Below are experts of layer 4 (counted from 0) of a mixture-of-experts language model. Rows are named up (a neuron's input weights, with its number), down (a neuron's output weights, with its number) and show model dimensions 192-255. Each number is 128 + 32 x the weight over its row's rms, rounded and kept within 0 to 255. Numbers have three digits each.
Before each expert's rows: "mostly gets" lists some tokens that are sent to it at least half of the time. This comes from a sample of Wikipedia text that the model never trained on.

# expert 48
mostly gets: "S", "C", "A", "E", "B", "D"
up0:073141131097125117176093094126105105150160123169092119095222069163102146132121148081117173145165110151084187186061113168128140165156140117140159101100132115095148127151128144124130163122157096
down0:146100144165161117158133100185135159150138100085097109097119122103171102116106107121123109073118102139118137229165126096115113164110094078113183166160122137135099171137181084213178107093134175
up1:173114068133174163156104143204117140170161107179097077127191111146117115116163107152113141135084164142156134116113133099105071162149112142121078156149157077112141128190155103138111191110081101
down1:162133138125141149166166057129156127091174068080171140117091119140151109141150156156177090126207139116106123081151100146119205157138070144126101165118101137134102138154133137087141097088104131
up2:174115113169094123104139142173100130083168183067122128144133104202139138109150048145116112162073128128160104172116167100142152109096087158138137126125138159129158117141126061161120105144139115
down2:144128175127129148111124095132157101148127104160115125163150129164175111108115101158109186185132189127085113139112154128107132120130147178158075125099130148132130122126129091155156144143137101
up3:139112133158110074126178131097108084128162170104157146160110140098143186108150168130113197130150126078123124094109136134140060125116208124086116038149160118154134144153161149078159079140086152
down3:186166109108127149078159188114128096122097169103066111153143151181061109101101113126119110137118167172124148119093103066115116189135101114116118084154106163133122140111158084101111150104162078
up4:134177207161130100155102156159118173048147139135159084117170106115128080082159095139093169082143100099170143175169132127132147157117056126109170109164113130159152115150158107142140082113075129
down4:121164171131129147179129084143137146146166103167132164095192165127124142094135131113108123092077191147093174160116134141159093101170121132087136131180177160116111118114109100178103158070080182
up5:161109135111186131124158061140087110150146117089111083096095212152108070102122143067135096171125118099154134105185228061142184114131085088127095130152104132106142128161119145127091062146079073
down5:104147110133083088162123130101136079183148140114078128145148090095140162118145131145140142155158118122177175158127185160120128075131100112108144129153151143135075112208141132115104120114114176
up6:122147145095140111140117189204126130105057164166111144103080073181136120140172154173138148068104124137148085133145156136140200083151119153152153092176128075171162150047142086120150152088122107
down6:132126113116154153147121093042141128129112081125139126105048110187133225127169154149111183099093151098143131099126162070100137143114135132067109148153167095141152103096137150174063172058150111
up7:085046159102153165080103149173132100128102169118155096164105164078145175125102120078186132111133084150169145087069181126105113102131119085133130124108084166115123116168146180145150108154085071
down7:156104090071145132092075115085076166111159089130183133199164116117123108081088119166123093149091130151111163146066099144163144104130146153086170101121132149123155134153112159088060051157139142
up8:134151136120098125083114152109105120095144073141106172095215083081104148149093125171104071144129097094081118055081104141140112134155208151120107185069126121145149150093167185115139168164152145
down8:112128134104143126171111151138120130103084126127090114097133161131124183138128096117105137176071116083179189155130109153144070067100178142118171173191137148072179113101062098142170099153115111
up9:158106142096148133086129164103146083062098125158138110169197128096174120119123111147196123089095210140119065113131126166159077153121067145151118159129144149128147092170178105181133094154144135
down9:122153078078105122120122116120127175149112130098148174147149103105114165097099070122146107129118119129091084126053190059111102136121159129106108074183157173162113114140086155154143187098157137
up10:121127099150141102140124158157168149147135150141150121176143164190139155171138140167132117116149129127122135095116084180138101070130023144156113080135152138177109154153103147175114160110120112
down10:194135159162078108120144101135178135093160108178165067090112142127117154082137184139182175086181124156137170137160090158136174134136139181107149120109190208172194101095108134155118136166100116
up11:143133105114109106123126116116111135152112126097132117161121152111134153140165103121127168132067153157157162133166120146106155110039044124120057146111100147110060138152131115136095153121160134
down11:129195104066142127149144113089144107104103075072147164123104132162108115161149106164126111065113134090157181068137077190133155100128105140146130179171104127112102140118078105145116103137162162
up12:121149096140066188109053147130119041124174158140121114072130141118098112155155095157058133086137181148143185128193119102154179094142138114166089101176179105095165169085089125158161138145091143
down12:110130118131162115131128130126156133126107127127111207092142144101174170202126135143172160149067157170055148101092102118128111142124121115135147152182157143159090112078195089101137086112102115
up13:182123141145164144140140141112133148133104155071150112130153148095130117173222143101099090125179098136149138168191071162142105167128082137150078130141181133124123174138158085143136085093143146
down13:187106158093151120135188131145105129166133072101119155081140094104096119145163107092080082102193106171128053157093115107115144043107133179114195092159110120145113172194092104110102142130108152
up14:156060128175121096134102106111155115118089122142100132181158132113141111103123110154114076157064179116124068130162126141106140092117151087153097093179166118195118128156141124183151078175050155
down14:118090142146109116107139134087074084124099108116134106136163126099209139108136079174161161123127115118113109101112132113180131115124144098128170098156150144115228097136164131078124138171138108
up15:097145166154106157149118109137104085067082150169138125114110102097161101108124097132133130142120145124121168135138116109067080084137112126099149138113176131069106170196120146178149089146152174
down15:114118138120132202114180113096077138134102059153161106035165115090094072100138101171137170181081125087152185141133106138157052133108178190141090150126126077130083087223125137120100154098088146
up16:142141110150163157120149055116118141134122125118155147217137121112062113192107146134096148109138151132120105165121173120103177174133107139153156147102136089142128098115102121100198102084109105
down16:105186180132083154148101088135139121129150165074146132098108116110163120127113104184151098151110101163137091095136122107082039126168123136130152112103151073055198135086097109135144066116116096
up17:114117068106153093093139178181151097115138156137070114114097071129168117181159129132178178107087106113158194150144159151058132138144078160127130078121116188146115145168067128144151118095059126
down17:120142173181115063131081163124140111112137141182090134143093140147151165103136129118165183103191106103088179137148132115095139115126161110075131104107160122123117144153139131117173138099105076
up18:130112163088092136085135099143075141118116104140181102144191094067115131163094130144116118145137140065106132126144091145158141090132104126140156167108150105163159164148108122149087088130043182
down18:121138172091135118120091077133090076150152084156117120129162096096162098166090114156123160206174136167193160210163114126144183178122139104117157133140104076144155079117154161115123166128075160
up19:149112106134178084114129135164120138154113123070068129148159142189116137095121168099116127177118199132128050198120151126113107106081171110119134107114172100151163122171042190106186173092122152
down19:132078131127071144192109140153147124169131141158134098139100117134102129134139151104131128080134192154154079135107147130186137187144145134149189128107113115123126099075152157139179151138087143
up20:170136094168139057093139168115102148126117084116165099132109159098066091164130142156103150145107155136138078062168140155154163138159146120110116176115112158138129103078161188070114117113126178
down20:081158099124156080144124100169095093183083141180168154131123160124155173131033130124198137091119114134087122106089146130081073103073156112123107129118139112118184167112170119102147116052089113
up21:137164128117095113158145081113104142074146090171183093110141117145161131107121118122124093150134139186145146156092145129180188094105140122148128172153193117131092154172154161214088111102098121
down21:095123073078148111106134095095172118091162149098152179159134115125162218143137133130097137157112175149103138126146131092107085110145071104135170091095140161150076127183117099160049093045180055
up22:160084134124103140128160126164131174133087102090115126167069108127137192148099129147186080135102115111133142104117104093138128196110172067130084115146143148158113153147180185152086087098131115
down22:147112150099106120146152123114165115121138100124130083117127119182129134148095115196131172071198153114087150130083127097131148135114110175115110073137119180101165161134083162120085129119170153
up23:163068169151129169154116136128116148179160090128098087125122130142170055126147108138029158093116200157147107170124131137205140161144119091141130134190116130116137167063150129162086111168126118
down23:130160176134104148134120082103102176103156139070077137076111089124148114082161142140127102085207140141104198117128147120081111118146084116115157095124138092110084153113089101107126112175085146
up24:127109152130141109120113095103147143083107134143085135138095127147091140151107136122054096136112087155138082145113132122149108162145151151147133128136152182160092125119179112115102121078170100
down24:123137155102101128131091105132106106094123127138147121121114149119096116127080145117133111151119115136078077156116125123057164117079208174106132104134066106088148107087053140127120119135106189
up25:116106161166080172185066122187116134095132131157148092088150162148108145124094153126095160142099169112190186126151151113177100066107144113136151141119185097106127150143171118188179083086107108
down25:117148117161118169168149092076158112151099108137096105160152110104123110127128190189150123169125100102155041112164164144183120154127137133181107142131187141142160125180108115095126139117142098
up26:064142104146080119132101151126129137143112197136054110170142153185186169096138131091179120079092163139154051148172101086111125041173114080085078112164155108138060105189178091162149130075161117
down26:086114154191101140132115145130131150173140147055120136100140142097106133100162113078208170138163115132158106121141152117106111137087161141117058085145144101161135127106141164096108078130170076
up27:123151124062100097099155179124155062143113095064181146103111110047143104099132126140172160124154110125156137171078101136116138104156159092156120145147107062117154183178117171112081113095169159
down27:123138066171102124105093079165174168116175080117174186111101112158119135112096122090133098134118039089122084074128098177080179176170082140094129158141104117094119127112126109073127155134130175
up28:032119110094153166122106107111074112108144134094110204167171119119110075119105126105181108075125155173119132077166113072163138136110076079100071135162101155132173118082132154196125064144135046
down28:133105176111129161081138139089182103168084128145086107143091126150077149086107130087097105102085119110181113139107104132139101130126113151083109096212169123159119180066110145194131095133147151
up29:149155124159081149182104158074141121141111101113112156159140174128163113122194146127118129120086075171080166178142146120103133145134115084092134126137165174135184145192148132144117092138096100
down29:085128102136113151100151143130133117115100140139099081220154158143110151126133166131126049139173124190169223175169190117168095161120111129157187127141128104109154134040126109150099135169095079
up30:129137153214105129134140149110126130075164073171102085147122100105120135147117118158104104133089129102136101095110152174139134139097104069139120086210198137165095137146152120161107101079120100
down30:170179127123103075150139147151104122118163137085139154119126177092091120164110164176106144147165183108172120057192139178070159178205107158139160165118147163079142102056156129104109150126169085
up31:100136107128084103099109108088082123167156159050075151126130103081164088198108139141097093123150145181133072109127128131149121097126137116134125124128078124134148139124178110129135148106144149
down31:174146131217165102127109124137123108135168143050103146097147118172153129133122095151072134135127114139158058047129164131087148124089079122096115151176144130184121107160186159090126088132103142
up32:139137104112113135121067121118128196136101084121120148079129116109124155159115154199155091112051133155140122142157200155054095124118097149084138091180093161087173101118108152159104162128076120
down32:170144105155172173110137190144128135114079157121050192179185126105112144114129188140101122095125096132128138142118119103121189144118159076204147107124113127034126155108098114100176148160147136

# expert 14
mostly gets: " Diego", " ma", "Cast", "ل", " Jerry", "LA"
up0:103115130130137123196109169103105089103183128149112124146121180130103110131061101144103146125083183127115073155158068079117107086139083116117124155131154141108111155129115178185157115102125136
down0:162128135112125121141209161135088129125172110153143112057147132069148098153133110097129176137142077117096135176129219095118119077184126136129137095144104146124136075121126137116057113108166156
up1:136132136107167107136115137081091140084124121118091136117081088106138167096084081132074138150036137183125084135150182159134165129150116154159078142130101116135153146127167126095110162160134151
down1:172064141137221056167131088173142134105118135156141163100177163128114162105165108164127111098162118125128123115092117107067118139106134103109136126107145071128116187119170155133114162123186134
up2:125116099102180080115160071126053123101123114128101122139120085147117102198091133069117112116098152168146098075146109096151144119151153138060127152089145125127124141158206168103121122124148115
down2:111160099088093109164094078081150092150130169105142140132149096139185144193111081059118109125173191126164184128204119170174111157140117121137106160112188112137066128117182116160126080205166084
up3:120122079091119107067095098115111100170108144119101187088141142151123156110094116172074173117067124123171130129185184058154121127095089186076091164123088135105155142114078205095126088178099123
down3:151079121102101097204099089130142105179133120113131109105108177120175133153166079109112099177150090102138111161115132143138210111108161114217157155116152053140145121142138100141089079115106162
up4:145101133111135118106201109087148098132124080095163046125107097077113134136137147120155103157134106140121114177099106129177118132166142118111084147119120115185075167215149156126116157131112120
down4:102142082156122156170098114104156131138144195141101135148152110185131164117120093082119139150102122137137143148131113126125107157131155101116211116137116164141164134161117193134203147170093104
up5:131092163125064112043152115173141097117132121123100121111114141219109149142165105153111101138134182152072114138121114103231117104185043112152107168110135145181124069111102097141101093105139114
down5:097138128210113119136092115155138125165155134149116128108100110154073137138090137170158135117068166197136115100125139174141101106154109113163163093093175123119069135068127157163128098085150147
up6:171167071123111134117101100146111117106147070110126125129109154086086134101115124148108137097119072185114093153194133136168114125173119179095146109121155130162112088084093178074141191143107117
down6:157161122107165094114090143151113143193126101091105108098165190159139103091139146077075125143083156104111095158136176121144099129149185104161115054106115117050116223104099127077181159146076134
up7:152137140101129064168151162076124116102187110092123063136113135128184120106132062129070165098135113139157069096180120133138115097121126158129111133149139138149091102130210147123130105038090090
down7:178140060078128152116096090156121158103128148135094198144138104166143155203154128142161129099146155143155120118106115179074174130157159173080214130131154129139094111124132104114113150121091135
up8:100159166123176175080134175155079121097176077125073067154090138107134142115126108147119120129091060133097167170157137112109170100119137200130129118123107091105131125112157167149123110148097150
down8:103136152061131137120166115135082185117075143159076146105155091040128064096098139156123084110178123116127110144169120110137082108143123072126186150180139180132159133109119172119141129211139131
up9:147151111129111146093096192176117065093104092134121103112133179093130088167160126191101137109104111111167138192135103192107121071204074125178059110164123092096175110142134124128127107167153175
down9:104126116135125146134092210132183185122090135098141107162117176131156192056069163162145135111196125091157193132134131161130147117126141084181171105172126131136139082126125105101092134134141097
up10:109155153162115080074080191180048155114110133111184157085164090148152094126147106126096087076116110149125097120120114130143165129162092191119152133132146089140152115136149114156149120076085139
down10:102105156080097139146113175192186108091098137145067130097151110096081126104094147105139099156115117113132118092069132050148126118097121152109197162142144093142110104122184116150137084128117159
up11:109136145147109110113125117081172115127202095104131150139182175146116084110180108119036093083117123186134073099180144139118139108120083149161122121061161153116144152172044114116194118122164140
down11:089176175100116139130137150136129122137153119233147129168131218133145118122093101138127100165129115102094144123166111157104116136124165185090138132092091139127115198111122079189150176105132058
up12:148057079150177092068162071144058120125116130115136136160129165127141173119132158094108105115090126129116124149160093134122101137158121077143118109176129134083142145182069076083149144131195153
down12:207119121101221154090136172145094070108092171107152087160097141121125105062122165144116113098089104071169135113107095098161146143113129118120095053210184117146074117114149131120148131165080138
up13:127161093102087072138141124155088144137179091105146085223133221143169101151135108159119110104121120161097111141127153121161096110110146206110082112178143150079116166120157108068076119161122153
down13:157141095126101143156165165145105143143164130118141127129090138169120178152096120126116127167189103116152139175115099126118085144111141143121099108162093099165115079146095194049106101104102117
up14:160125103147134136127100127120128091153147174089137107117160182130187128165136140151118179137084166143040109117156133076126086105099124079101089084085145145152144145130091168102113150166090186
down14:150083103172153128142155128118132115110139143143123083125151125090169127098091137155121126155063175126177163082117105129090070096150143091091099081112164108099119153121128164145136146125125135
up15:100138135184085138129118136127128110143091093116135125075120129143134114103161140152077180152166090113134168089114142159158110148182110143068092150179188129148098133176181189085086076140118120
down15:142151116130084109149110105068064109143127114163167153107122121110079117140152139123149103107157104115166139147103127123105162099116116147150145150116148131173144183149190133185198107121142162
up16:154089131133162090147117129079124100149168123140119168188150158094137146086137083121130136091148089177079108078101092159148140145137110109139105089166147135082117060182076131079077064116142111
down16:115104136173109138196198094133077060105095143164132140128115151129141107154114090124136122155165084167132120115158132159088119039105138133144182117159156143113103124133094129124182090130098144
up17:099117128103137133167096186110117168135148106104118095119133125161156119130089151175090149147173147155121188166170105120141140078151129195177156121107108059126157106129095110073154176049104126
down17:079137189092152166093103114141146133088138167142129050150079115125144160136112136139143117118131181142140105144089068168150132121150114165143127122104158071191158156119122132111153111177107102
up18:110082100143189092117107151137129128110156178118098142106125083084137189062156042148141155110118172089167157149055157132106104158125061112157122214147160102172116170187139149090095156145119147
down18:085141170171093115092127138097069067115183096168139190121113174118180151133066118151124142135109102184185138131126123110150047125112164135082125114117175067120100160102119101178139151156103141
up19:070111095102103129101180135109166123146110176119106109169102114149170093173116117111083081153171133131122150123152167083203150115150119097122085138104129114159126166091060069140115136133114087
down19:140189143120091095138065071058176141162067128121109178127103085164091162104152101124133137113136134108123177069140101138148074129128105120151135146117108135102114089133096128100204150102123122
up20:128085163128143047130144162114120116146111099128106132172111127152147129087148105166133114169123114048138171169108127136118144096139065151136083091124138070163173126194143139167119118107152158
down20:157170077157138134140158125188180112137195109138152131159162116124130153106140178168114157154183120073092117147152121119143097142151116170113197160149128135142137111164080119143142100140208138
up21:115115150146076165178100119169083133137116102125035089163198160063140102122076169122079079115132116148165139157107112124165111093197060107111159117131145129108180155142113123158131103113104118
down21:172185153113177110141130154171086159037131155139163133144123172048154154102120123125112141100129118093119161129152185147104092131133193123044138154147150075143156108158097145112163173161063130
up22:166138160157092107125112147172069086130195117151139120125128164134098146128107204173068129135160062082145157182220093146134116180110161143115138172210183112132115169159117098097108147130064095
down22:102144130089103166159132158136146107091096088110070148114164204162175167161095127117119158064097157177129091118090125105134099107141136143102108143096096093113140118088125131144158133125194165
up23:151137114165164137136054098134177082144148123080144123194085131142115139174089178164145114144134128147152112146159082114171143139183139109125155184138091133064087183096091139114155147144166117
down23:096077147078167146156107127073205159115143104080100175122120164157115134113156160136142139084178139112120138136065170197162109189165082136173144160108114152138073059148072116159081146104168155
up24:089155125164129135110135156111107148079108198100130130142092183119104162175139110150174119142047156119124130112104135103121126102139095195071149101083097178158078159116161135155132146154141116
down24:130107148153153175181089090094154082181127114182136089123113073150126113148134163129073124122101161135106131145170155145107183128160110102129162125150139155160140165125138131102165129124106136
up25:115126140150141111087171119153121106082090150112104074158116121141065114204173117145114111144179130110079121151116155078107092090130137153113158132179102165202115168145126112207098078129115114
down25:134102135160122116130136110096161152120137095136113139101176156115116164181130091131179068079101138132137142096121102157159136133177097114161167129131072148141212103167103154098121139097073121
up26:078096085110113124147122154078139121117099105117099154075070141100150147165121134117130118090105129171127106104181125186125146137170114098175105201126102132108130135116175151158120116093097094
down26:149129094147082133147135085165188077183117083140133123117146111063108136102182132152152163116152116100108097135137182082112205122144154115157103142205150085109129135171186162112082118125137120
up27:119159061149094062126119182102160094180175186127179124097163121159115113088159136194118130106123086206103144150162150076132140091109147130072100132149154182122112124108112174100131150123064125
down27:076103133189134156141138101158139175141117064146079190148111164101145099125164100100079117133179110125123124155109129111196145139136156103121134118142154135132131101147089160090065097186129121
up28:101100109086096084152082093107119144151181117104131152065162116025141156081158144095119133116160127080115183157169089090168105094124123120141097147121137152126142121142112194106121125104108107
down28:165120156119118099118146129146104222088086105175106137114122079119135176200073139184104122205105114143143164085134126130122132095126151122120159163114115166057162141126132109123108147114162124
up29:084107128129148123170087058127105174085116118157163106142116103167092182139103118116123137124135138124104109114113118109144173143161114113110172095175085121099108081137111130124105117149114109
down29:163161105127211131105088122168118099131119128100106090096139156178108175138100117041147133094175153173218130156155140130170084164142126079121143159169114094100110108186114104190131139178130139
up30:121110097131085096116120109111118114111077190109122171158066178080164122096103140146115099136109059140128151190153129116142131180120085079108093090123172173165174112167111180122137151112142122
down30:098104084185138133140158141131181109173097121138111164152140118144142132148148153085145072175124132091133095107123054150150120178070151141124119117093121148132138036145130157143152103113109164
up31:122189136070129166111057151122129186092136130150154120166133145137144110113081133118098137123086136144146167122156094182134156194179130126085141111125206146079115162168110110126133148151151181
down31:042076135117094172212147125152100113143138088133089105159151121101094136094125116099118148067083145106099131185183117140136164115144096177129118114131113166154104120111126110126133091118076126
up32:097108126135032098124119106169131101131132114144138126173118113165151103114165177174140119156131058139112136136182149086165131132160121087122035175152146095095129143178148130140140113089150095
down32:164107108147132128137164156162199100124144075086165149109150118173126143114128126163112137126097178124092109119124165107153105109146111117150150134105194070081161177159153146170105145095111139

# expert 26
mostly gets: " MPC", " West", " brothers", " parents", " South", " north"
up0:201124090108130106094114106154143155086164102097079095154113134146143137167083199063132176139138143107118163173170137115223133116114141098118080155127178125118137125195114148167146113132148134
down0:142141156139102116082107113126178120184115120126129173112083229119151177157124102150116081076147101092091095109131110162097091038177109105136131137215105104126139126115150144135074108111128140
up1:146106128175089149130114136151071144146183082073145140096111143044131101174112085090109160092161109157125142133161139147163158127109092132123132133137137101153085199149140155137087105090151060
down1:108179148136140135148128061077136098083117118161134194152153116078111097151165096154153117132116169098146110134132090114119105114068076123100108118097121133128076108133109151135131098218156132
up2:159154174190117075123121096131118172131135207060196113147114177149129172137120141116156106161133154113135106159122090116137163161161115119122078187101136145121186128163124166155082139074145131
down2:099136150059090118081184105208101156093138126138115089150122160099150175106098109111139113136115069140134101110169117153083118104143194149150160126139090118160152106228165142167103121148116098
up3:078090083173141069061117123208105150129130115133115170192111086115145117144076147139117123132135144047098142125148130098145109128155107115147091119100133139140139162155121160116093122135141157
down3:154063143116100165119139104158143164107156161121093110123105100164133178129150087108142105086106157159064096115150155041131147194149083121090120160102139182190114123114156081144123151138153088
up4:111102129095093134139123139085108182113173164028110149148105076116142102163066148156137120134115145147124127123226093133168155142175069158072118118127151142131190110181141197142172116153163106
down4:150135149130096121125100178102140134135102156059148073079148137151112162192137197124149137153094129108200154186101116080126145122196078132119153087120145151114185118140124144142102176093115138
up5:125136130124111081114082070134118147056156129115143130113175180126135124179139116124078105173108123165128165114117118111137120117186111154101123185122137091147163166163104200212162118144159143
down5:107157040147170122206175131147096147160106113094127084089136140056147150099180121100097139125135142124091151117054105145160131141097169189134145178114078076137179147135075133175143041197111124
up6:075063174165134040137074069147080147111109135109111105124176174123117146112164120140135159123104106133108143101150109148169128175191155131110109124196106125156137130099166174154162125141163140
down6:112103070134143070134167097128105133105089130134168101170143133101130126091096098147123076090128114099172100077141111166109119134097182124119056149149169106130104142040089151116141148066106092
up7:122118089098129078157099140112104136119145164126089117115160151107124109194158158164117174152120139108151167160098111194135159166158132130117133100114172116148163111115100175157192091161140152
down7:124158147092107129140123104161142162123110138087138126159151172178149134101090158172156112132110123090137094153116194129170141176143104160118114092142142112164152159088079137136096072086126146
up8:097158042150124153166116134131136060096064115114107148144127055105215113117155120144106117152115148122099130097188153127124148149129118120114099143149174159128120168174190123162175100147067149
down8:092096133105129131173121147123161132097126155166165152113138126103091114047140074144088129171098128163183230154080063111104192177163147142146124119154151110090164065090169091125092173105144130
up9:147113159187127107132186104129119054096197124126080069087145083098129165155122092177100173106129167196063159145144120153118183125146101130145128161158126166160169135179095093127114093122077123
down9:146129085165124164083014069138068152145167169148150134161145115157126091141122139111131187144104085178145139121182118131112101098103132137157132152092164137088053190134131125094166147082144095
up10:086092115129133088134129093160071134052134150114111121109156100092137148160174105102152090108153097141182107136115101077096142142126144139042095119144183109091138116099150101097142166153150134
down10:131070094113107146101078101113091173128154181178139129136151214185089194157123112115160161116078139131077146085144098131116123102086101084192150154109160128123166089107110130150169119108142185
up11:106113080133094103107130147089056098134171119129134162099138124150091097108137049149082071106043146158114084116156134092176160162119118158115005143101095152184130128148133132154107140153142120
down11:159087147157120074135189114104177150161209120160129155104125159140094097148125126111091174175219087168167178153135132145101145084150104115048087067135127164113133137093089136088129121125094183
up12:123088167132117120102132115129114086155108122104127108178117115089146145165126082097073092176111151208063143123155132154113110110074114162125160114162151099127137172107144173124172101074115124
down12:156108127184156114143165156126165104113082139113192132064114118078106196093138093090103069182159079147110096117152156181108077204132144065108126116095131213119139091150166109099112105123148223
up13:195166099044096092102120094089171078093097108127087102150095133129126182080148152097100147082142043106123090113168079154182088123120086158125077148075177176139145162111139129096163177078144145
down13:131124105164178153134158108129158144163127142185103125146081140151122139094179087154112155178121156122180118172145108106138079074113111157134084046121166101136159107134094139097069110154127128
up14:111138108144137120069156125094092124151099183041099112136118204120174160114081157153089125078103083133118076168145145196119151105148150158076128110069142152098129094136132190086103115145126098
down14:111106112094169157136120110118137152065137181155187147127170099112090066130102167200116171114102121113103058166109144128119133125172127085094188089118105131128110179067146139084141127140123159
up15:129101104155116072100172141191115111157122188073137085174115145076212167133092140124128124125107102132122131164105158149181093171140117093150145119098091125122104181075117112152138156130132112
down15:127188162157079108095149144157117133135146169083184084094142090104128190109091114101080142107074102122057136152104145093114071146073142153088135130164103117081184149105155167131154095139172158
up16:118103125111124091121177158166143093139109094152188066121202103138161113145111148167146122103142110188156189115140155100115091124084113131111128144152165062160144166135103097114151125128094093
down16:150128145155171083123114076101136081101166103125191092125079135179138139163093137089133085091131142070070159159121162084130136123137154118149167079144126084096112122114118147112135129164130076
up17:152116137168150090187143141137056109131132105121121051170105114158150054082167102117136185053116139155046087176143155093090072156150061110126125111134136149116110122169099176093158121140129116
down17:121136173148172102145109195106091136128126193121071136160184172098121066088110155101152065170171120153151119160111115153127104147140120135077155107139100103156133168111129114154115167095099118
up18:128120117127093122112140148144151120131096131114124137153103137081119090134139173132134097108091152128106200120155131156135126122094077115129085136163154107134138134122115138135134095132152153
down18:147098113113131134138170147141111136109105125156151102134086114095134150169121102145112134086066126123133128168138094151078110115206167128101067135134099176121180123134161141167122145139097178
up19:104081191177094143079170142073116141124141145114151099185181109106167161116167088084097099067168131116135123154162195087123112113071103162049178170129117141195117119194109156155115113180063146
down19:124142126143165181080099080140143104142131088160132113143140062164120167111137087143081117142033113123135089105071119134111112111144133093102132083128113181128131110186159178178144183145135146
up20:142150119116058079056087150106159119125159106136157104146187111097200138093134108166112128138100131123152150136121145171183127168111150133106092126155127131183123124155159182111096127106089111
down20:120154172146158106158142125134124129145184153116109140167123089149106112157075075142073128126135131174119148095195069121095148141088100141192118155140131129134137077114137108158136090140088125
up21:095114189093099116120117123166159172100139133140058110164066154115161133139080176169089089148099144184103109124098121166097160117142114142150150135113166178094121133135097078095122170069148093
down21:130158068093107101118126123070109135096140132086147154077109221151119166148141135129132161113156175189106136074150173098146108111107141068121074203127098210183077170104170132108125159161109176
up22:114121082109081075100173106100100092173103170114163144182087095079107127115159093165152174123138120160179151142144161147176131185181136172115129127080121089150130144134093165168180112102172130
down22:149128136184123163109088077119133217173132148138139094140140093134134141180134139124106145083139078113158157170148121084180151152187111134150113103065126122084149107130122136129181126084088128
up23:131086137155144103126116173157080153087118114180114141137113116174134110112155145127127195131157179125132033168086141111167111118065074154132101083163136102107130170126107139118158200110120114
down23:128194076162150096102060160059087187110105173123160163107123146150109114160081148161087168127162100164160144127095124128092127118095066094125121125113177134100100131124147122153166122183129119
up24:071135122140152102074113098147090150077101130172091113139156138152101100140129132158100096085133118120131095103165178118155162142135126147139182157150101086130136147129128146115138108180171129
down24:139124156104115161117127107086199166180131097161171092154157154141199141130093130120105160115214102081191157086102095160116100137190128088096106082109144109144130114188157213117090107124062101
up25:136165091090126127115155116173146136152114138143093170095183129177135111111095150106111092171162095162092128138148151080117154136127096102139098090125186133143113071112124174126152129111158111
down25:130127103155166100142098118105119140139131109104058158091136142174167161112119145090129142091159129119138107155143148162137137109039114106160081169172090107155216086119140146138118078073089144
up26:140108077166159127040132136152132059156120101165016122161097096133132103154125077148106111081108091112094110164111106129108071135152079183097130070102081066130075113107108192124136188145085148
down26:192209104070159138115129147078137195117180164149133088097051153169073101168129153128137094199135090125081155133141154064124141131130111117115151114114133131084140045116163158154083169128114100
up27:129125162100106117111170177142093166104139140094099096144108154189151188141099127134170149152075162092157177145138129072092133084139167137072126187153186139173174171155125087133169172135139088
down27:087086127116177114158142108163130175102171127125093110125118157160143170179156098092132156156125118108131137103139111049105137146120073156166144127078072089104093086135078085129120187105105113
up28:123125102063139077078161124125084110130134075108172110176138101131189204085100169120141127162128113143077061159161098136182097119178134134188186160130180089103142189152170092167129155164146137
down28:127137165135085109107095087122152091141154083119174117098102125096119124179130131163160151137122142127144139168063125116141241133052161149111157135056092128101124139095124149132064112180147138
up29:108095081123119142128069121101081133111114153152168113130163088148138154122172110102127145066060101119091119086146146151111119141175156126119200155133103140126115190131152162146163162137121122
down29:124160105149095163093132131056166091180150118119109166077104124156094099130120108111107144059085116108146166139086125127129101107080142163144102143128098142099129115130145145161128154145174133
up30:164200097135137151128165120042118142129147155076139150147165082088141140134124105139089119105127123163143153139173151156097143128122097127101072130072137093147134089179116159126127174205058142
down30:145185137127133141114054139131154106143123064144131150107125118094132091154096150167163114083104204104087039169115132127095107129158124158127092163151125154111137095125119193128147106137146139
up31:139113107102106107143148105143131159180110186136108085114126101145166156090149090138174112150131118157074144087170084114094187126137110133169113128145123143074124220164179149172179149088140114
down31:187074130130105102079143101119122147121113120133134160097069109119167188127110150176138104135121101154090070189102105154188184087137144090199175116176125145082113093125172148159147135100143102
up32:120093108129131139155116142109179077118119148083149085119081121080197167091189167185182129134063076135192152136158153176106099144139090164122156085106165148159163156142159128080219154088172163
down32:088109176096146128081151146154183098160151112129110125111088114119130187091129116126097123127125172166135089112089132112128135133092128106102120101104247110169124174138095128103183108132154129